Experts of a small language model.
Size: 8 layers, vocabulary 2048.
Experts: 96 experts in each of 8 layers, 128 tanh GELU neurons an expert, 2 picks a token, a sigmoid router.
Below are experts of layer 2 (counted from 0) of a mixture-of-experts language model. Rows are named router (the router's row for the expert), up (a neuron's input weights, with its number), down (a neuron's output weights, with its number) and show model dimensions 0-127. Each number is 128 + 32 x the weight over its row's rms, rounded and kept within 0 to 255.
Before each expert's rows: "raises" lists some tokens whose logits its average output raises strongly, later layers aside; "comes after" lists some tokens at least twice as common just before its tokens as in all text. This comes from a sample of Wikipedia text that the model never trained on. Tokens count by the router's weight.

# expert 7
raises: "ille", "iety", "ial", "ident"
comes after: " |", "|", " con", " S", " n", " pr"
router [ 52  96  93 156 143 110  97 158 149 115  64 155 150 152 112 159 179 151 155 137 135 140 168 135  53 115 188 121 193 139 163 129 211 128 146 152 164  90 135 106 124  82 139  89 127 133 126 178 115 119 123  91 204 153  72 123 126 117  73 123 161  77 160 171 134 112 126 141  94 171 173  86  93 165 163  90 115 133 122 138 105 165 111 111 162 170 117  99  84 117 150  90 165 153 112 131 114 101 108 132 112  96 109  61 116 119 182 167 163 149  48 131  94 151 131 120 132  88 125 106 106 138 156 138 137 108 162 150]
up0 [127  69 163 116 131  96  80 164 129  96 110 119 111  68 101 158 106 129 179  27 155  69 138 115 102 111 141 139 142 110 153 104 202 107 159 108 170 151  96 117 124 145 160  94  91  96 165 125 156 126 158 135 156 177 132 117 187 107 188 141 139 116 113 182  65 120 111 183  99 141 133 127 127 121 107  95  98 156 147 102 155 141 134  98 118 199 135 173  91  63 131  87 116 187 167 130 114  97 107 162 116 162 114 185 114 107  89 117 150 117  97 101  93 150 119 179 155 156 129 108 114 144 204 150 123 165 116 135]
down0 [129  99 110  84 156  85 161  63 142 148  94  97 173 158 159 100 142 144 109 111 125  98 157 108 135 107 148 148 104 143 163 159 102 131 146 138 128 176 113 123  83 166 139 131 138  95  84  96 161 114 121 139  99 114 120  62 164 134 106  85 104  85 161 170 116 128 139 140 123 194  86 177 146 137 149 102 102  86 147 107 162 133  80 198 207 104 116 189 138 184 105 128 110 105 138 198 160 157  99 131  82 118 108  76  40 208 172  96 120 144 113 155 117 163 114 152 122 103 138 166 110 137  95 113 124 178 152 123]
up1 [119 113 172 105 120  92 122 150 149 147 165 121  91  92 162 126 104 115 172 150 125 121 148 103 102 116 166 106 112 148  99 157 174 172  88  85  74 148 124 121 176 208 121 148  84 160 191 145 129 174  64 111 127 148 156 136  81 141 133 175 125 175 115 124 124 118 127  94 149 101 149 102 125 130  94 130 139 133 121 140  87 159 128 162 202 187 109  81 123  72 196  91  94 161 151 111 142  90 119 111 145 130 212  32 161 147 132 146 126 119 108  95 116 128 166 165 125 116 153 170 105 171 118 160  74  75 126 133]
down1 [114 160 119 126 122  70 121 142 163  18 139  88 105 154 111 138 159 148 173 172  83 109  79 122 113 128 128 127  95 133 104  83 138 148  84 155 124 141 197 199 115 194  94 164 102 173 120 103 124 131 165 122 153 181 141 117 149 120 155 110  79 112 139 133  67 216  99 155 170 113  98 127 115  92 101 144 133  93 135 135 115  89 112  86 154 151  81  85 174 142 140 105 137 140 169 124 213 157 110 143 142 131 123  97  99 172 136 112 126 105 154  93 115 109 172 156  71  72 132 113  94 159 127 129 123 117  90 126]
up2 [126 104 116 160  59 127 172 151 157 102 142  90 136 123 138 138 137 137 123 146 143 102 159 130 106 146  79 122 123 161  88 172 167 140 198 172  86 113 163 117 146 189 133 113  77 132 129 151 146 129 113  98 174 128 152 128 186 138 135 137 100 175 150 107 103 133 126 149 130 102  98 153 144 151 120  79  85  99  56 145 112  70 176  79 123 102 158 163 171 151 120 189  64  90 154  72 174 159 194 162  99 127 104 143  99  90 104 176 147 178  94 126 130  81 150 100 133 156 108 167 157 124 161 134 136 199  81 163]
down2 [144 139  95 186 163 133 127 108 190 100 151  76 101  97 107 144 167 121 130  85 120 143 111 142 128  55 156  97 129 172  89 131  65 154 145  74  98 144 131 130 132 202 189 135 114 144 131  57 135 165 120 155  86 164 155 137 145 174 163 175  96 140 107 144 103 112 124 135 154 112  80 130 115 101 110 158  91 185  85 158 122  86 168 104  62  94 130 126 155 108 110 160  88  39 142  89 168 104 126 127 153 140  98 159 132 149 135  90 137 125 168 101 185 114 139 130 165 142 190  90 110  94 155 160 150 161 101 129]
up3 [168 105 106 130 152 129 122 102 147 163  78 148 101 163 121 124 126 115 111 187 142 187 143 129 140  80 175 119 140 135 113  92 147 112 124 109 144 130 166 143  85 129 136 148 132 147 145 126 147 103 132  78  86 157 145 171 165 177 108 104 162 162 107 190 113 146 160  64  63 140 126 150 129 203  54 150  98 130 139  79  64 143  57 143 108  59 197  87 144 133  73 159 147 131 222 133 169  97  97 124 152 126  82 123  97 145 132 143 119 106 171 140 111 121 101 167 144 127 145 166 128 135 119 112 155  69 131 164]
down3 [161 151 121 171 116  91 140 167 125 116 219  91 121  72 135 159  89 146 131 161 125 129 111 104 122 110 166 150 124 132 140 131 138 111 121 132 117 114 159  97 138 170 103 167 101  75  96 119 177 168 133 166 119 147 128 100 114 101 158 127 179  74 123  39 152 102 108 146 107 107 136 112 103 175 118 201 168  80  89 103 145  93 166 130 193  95 163 122 140 127 146 162 167  84 109 100  88  79 140 148 106 104 135  77 186 140  93 123 109  88  99 145 135 141 148 131 140 151  59 104 146 137 153  62 193 166 180 161]
up4 [156 134  67 164 118 122 111  64  78  31 180 100 134 149 166  87 132 102 133 154 163 172 103 157 150 112 117 111 177 192 129 142 178  92  79 146 122 132 147 125 146 128 108  87 165 121 153 186  59 100 115 149 147 191 129 133 116 131 138 136 129 117  96 184 121  82 157  99  89 108 137 123  92 183 142 114  87 174 134 177 121 130 113 162 149 102 125  79 160  86 147 128 112 154  92 156 156 173 111 198 151 155 133 123 128 181 136 153 155 141  50 151 170 144 124 153  70 105 129 136 123 128 134 119  82 107 112 125]
down4 [100 137 139 166 112 158 106 160 113 160  84 100 123 175 105 110  82 114 157 111 117 121  55 101 139 134 173  82 145 161 133 185  91 159 140 138 207 155 138 148 133  43  70 149 153 121 169 124 162 112 119 155 115 148  81 154 153 129 128 139 108 144 143  85 114 124 160 118 112  68 151 129 144  81 129 174 130 140 142 128 129 175 108 145 205 108 119  96 163 106 112 166  50 125 143 178 126 120 133 143  87 155 125 144 137 147 120  96 157  62 143 120 105 193 140  52  54 154 110 132 128 149 104 108 111 131  66  83]
up5 [ 95  80 141 159 106 158  77 156  99 114 138 139  75  99 192 147 116 101 101 117 100  72 176 119 103 160 133 134 116 103  81  80  86 174 181 100 114 128 145  57 146 179 114  97 137 131 134 194 179 163 100 150 145  86 159 165 170 108 184 156  87 114 112 163 152 130 140 128 151 145 142 111 131  77 130 109 145 186 109 133 163 153 130 156 195 187 151 142  89 130 167  65 136 143 121 112  54  96 125  69 137  81 165 100 199 114  93 132  95 114 116 131 122 159 111 141 121  75 113 141 118 124 119 153 125 136 108 148]
down5 [146 138  91  83 151 188  72 205  99 117 162  88 141 199 164 120  84 156 132 112  89 111 130 125 164 158 116 185 129 192 118 147 135  96 111 123 140 147 109 125 144 138 147 161 107 107  89  66 121  64 196  91 157 135 146 143 140 139  93 123 106 152 103 143 159 123 106 126 131 100 130  82 124 104 132 144  85 119  85 153 132  95 204 193 151  73 155 107 139 154 136 146 180 136 142  82 116 166 142 102  98 136 129 103  61 152 150 138 119 162  65 109 112  93  45 146 105 104 138 147 111 177 143 105 149 107  94  99]
up6 [141 141 146 139 168 130 159 125 142 131 149 133 134  60 173 104 121  89 116 134 155 143 161 138 164 114 150 140 177 112 140 121 175 124 197  74 123 109 155  83  73 135 150  76  82  85 124 146 151 105 134 150 143 130 138 131  85 118  85 146 194 165 135 124 115 186  59 140 103  77  98 152  99 151 146 109 154 136 178 106  96 102  81 106 217 172 136 137 125 117  91  92 169  88 148 152 105 173 162 125 141 139 162  84 153 118 166 178 141 134  54 118  89 180 128  89 109  88 103  71 162 115 157 112  74 139 146 130]
down6 [ 58 143 104 129 111 115 113 104 132 136 162 158 113 142 126 133 157 145 141 142 117 112 148  78  52 137  92  77 107 116 166 159 157 108 119 168  74 134 128 130 137 127 119 157 155 110 115 109 121 129 107  88 126 134 144  95 186 143  78 116 110  86 239  79  74  56 152 116 193 112 102 147 154 130 143 130 144 102 112 116 162 126 114 176 139 158 143 192  87 144 114 174 156 128 125  89 121  96 146 195  99 150  84 139 120 128 206 171 117  89  81  90 112  94 137 137 172  70 127 148 143 133 125 143  79 143 127 190]
up7 [155 114 133 132  91 170 116  94 116 121 145 190 128 125  92 114 122 226 140 127 131 164 154 122 148 108 167 163  28  99 193 123 129 193  93 125 144  92 154 139  97 119 168 123 128 117 148 143 118 118 141 177 143  99  89 121 165 129  98 112 111 143  79 141  81 141  80 114  70 103 127 135 187 101  83 147 111 172 132 106 129 141  88 212 149 157 180 102 153 135 114 171 115 120 139 129 123  96 114 131 113 155 115  94 124 182 110 174 138 143 140  80 133 128  74 145 176 106 155 134  64 120 188 130 129 200 156 147]
down7 [127 116 132 192 137 143  91 173 143 135 165  82 118  88  79 130 113 124 123 109 161  77 137 126 149 120 143  72  50 123 100  76  66 148 149 152 128 143 106  77 136 109 152 136 129 165 187 130 135  92 159 152 109 100 215 167 180 124  99 115 125 130 119 156 147  96 100 148 190 138  71 192 111  78 153 158 134 129 133  74 142 114 109 110 140 118 135 185 118 109 106 146 107 151 104 154 150  98 127 177  98 135 168 149 159 116 105  67 182 136 140 129 123 114 163 162  90 182 170 148 189 121 169 182 169 116  94 142]
up8 [103  78 163  92 149 140 152 117 148 161  93 156 111 119  89  88 121 145 152 153 114 210 120 129 112 148  94 113 147  89 131  87 170 158 132 108  56  57 124 152 159 107 109 197 125 183 108 104 140 111 157 159 117 153 104 116 164 161  72 141 167 134 142 149 154 130 120 186  90 175  89  92 165  73 169 123 127 118  75 153 125 194 148 142 104 153  84 143 102 107 192 101 105 119 158  96 140 158 143 150 144 145 118  65  93 132  84 137 112 103 114 111 145 105 184 111 126 187 111 145 160 118 200 137 131 132 138 189]
down8 [128 104  98  81 106 149 103  94 157 187 138 122 165 180 141 115 150 142  93 135 142 201 145 161 214 152 145 162 145 110 119 163 110 180 132  92 138 123 162 146 178 112 102 128  92 141 128 181 139 139 183  97 134 148 123 144  93 123 117 160 134 180 179 155 105 153 116 184 126  72 146 121 136 141 164  60 146 151 146 106 137 124 119 144  23 186  61  80 167  98 131 164 122 133 177 169 125  67  90 120 152 118 109 135 139 118 120 148  71 131 140  88 131 156 110 124 136 110 154  70 149 103 110 185 158 120 113 148]
up9 [146 130 138 113 166 127 125 176 174  69 128 152  95  87 114  97 167 129 134 119  88 142  99  99 155 128 151 100 134 159 117 138 151 110 119 179 109 114 127 166 128  43 159  92  82 109  81 194 162 118 130 220 126 112 174 103  85 128  92 151 152 131 125 152 127  88  78 157  41 102 157 109 178 149 159  48 117 175  86 111 113 139 109 145 113 109 100 150 152 186 125  94 123  90 134 146 194 144 144 112  74  67  89 122 104  75 159 135 121 195 138 127 154 141 131 168 118 109 110 118 116 154 155 130 128 134 128 148]
down9 [127 142  60 135 116 149 132  53 118 131 101 128 130 116 134 153 146 119 107  95 129 120 149 132  73 177 169 164 118 101 143 200 138  95 117 116 143 145 172 138 148 169  71 117 187 146 148 119 104  85 137 142 176 179 119 118 153  48 153 166  92 102 191 144  96 161 139 144 117 129  69 100 132 178 170 122 164 174 128  94  99 151 103  69  71 151 160 113  90 135 155 125  80 179 148 143 182 166  70 131 113  93 162  78 123 164 134 104 161 128 142  92 198 138 170  80 138  96 116 160 122 133  98 128 115 118 111 126]
up10 [130 135 165 119 124 130 132 130  84 172 152 108 103 144  91 176 163 172 140 157  75 107 201 233 148 129 148 133 153 101 101  91 112 124 119 103 113  81 105 105 114  70 149 136 147 130 126 150 131 130 161  56 204 112  80 157 127 116  71 128 109 128  95 189  87  95 140  99 132  98 170 116 132 113 181 103  92 152 132 150 133 146 135  74 136 121  95 101 185 103 153 119 176 144 157 185  78 152 137 171  68 131 131 102  81 150 153 140 156 147 108 128 109 183 110 151 141 138 132 158 172  81 112  68 134  96 132 155]
down10 [ 73 115 115  30 159 121 103 130 161 152  91 128  84 160  91 160 119  90 150 159 123 140 150 197 106 128 129 181  79 119 139 142 149 164 117 135 147 122 145 142 193 190 113 128 153 116  77 159 136 137 124 135 109 113 190 133 165 157 132 153 114 212  95 189 115 138 109 162 113 133 166 104 144  87  54 146 101  91 112 128 151  85  53  80 123 171 127 143 123 103 142 113 109 112 107 114 172 108 156 110 158 111 126  88 168 165 117 144 141 107 139 159 141  82 210 123 109 124 113  93 113 133 115 151 103 156  57 117]
up11 [ 93 153 152 108 166 115 109  78 154 156 131 109 145  97 202  83 148 135 124  93 142 149  95 158  95 123 110  64 177  95 156 172  97 137  99 183 150 137 131 126 124  80  75 185 105  95 129 150 134  97 148 118  89 139 116 134 133 153 100 141 163  50 132 123  99  78 123 193  97 138 100 128 106 175 231  84 152 132 123 130 101 149 138 116  97 143 188 116 150 129 139 141 158 118 156 128  36 126  88 116 130 134 135  49 155  90 102 120 133 154  67 137 143  67 151 141 141 101 120 100  95 130 112 135  98  93 140 101]
down11 [157 143 140 133 115 180 125 129 134 109 167  78  78 111 126 149 177 134 149 133  60 144 172 181 123  88 119 119 135 130 110 107 131 120 106 174 124 159 120  91  98  72 125 120 108 120 101  45 146  99 153 128 194 120 105 151 181 166 117 130  75  76 197 145 117 119 137 111 105 178 210 102 167  69  57 153  96 115 118 126 167 130 157  79 129  82 133 111  91 120 175  92 136 114 119 173 115 110 155  95 173 123  98 178 187 109 107 144 101 149  92  91 107  96  75 160 127 115 117 142 141 148 154 157 122 177 107 114]
up12 [ 94 137 142  96 145 103 142 224 144 119 153  91 143 127 112 121 120 131  96 105 119 196 185 177 138 121 139 106 112 126 122 128 159  73 104 167 109  81  96 134 141 133 149 118 112  91  94 145 157 112  99 112 137 149  58 110 154 188 124 140 153 108 169 116  84 111 101  92  89 134 197  98  97 164 172 113  66 146 136 120  68 164 125  61 126 111 123 199 168 121  90 178 119 145 198 146 146 104 134 127 152  82 136 122 101 200 164 126 147 117 107  71 120  88 115 175 129 167 151 119 120 146 142  88 110 165 148 172]
down12 [ 83 154 134  98 119 119 115 145  95 195 112 123 165  98 142 126 142 167 112 133 142 204 135  74 111  88 100 158  82 109 140 116 150 131 154 103  81 162 120 110 129 168 118 123 118  83  85 153 149 181 200 183 102 142 103 169 132 174 160 157 128  94  87 143 155 115  65 143  93 158 152 151 136 123 127 122  94  68 115 114 113 196 168 164 155 125 163 102 143  70 135 168  79 142 111 105  71  95 124 108 118 132 100  72 104 129 108  98 140  75 147 149  84  94 183 110 100 133 198 162 117 132  98  76 161 136 146  83]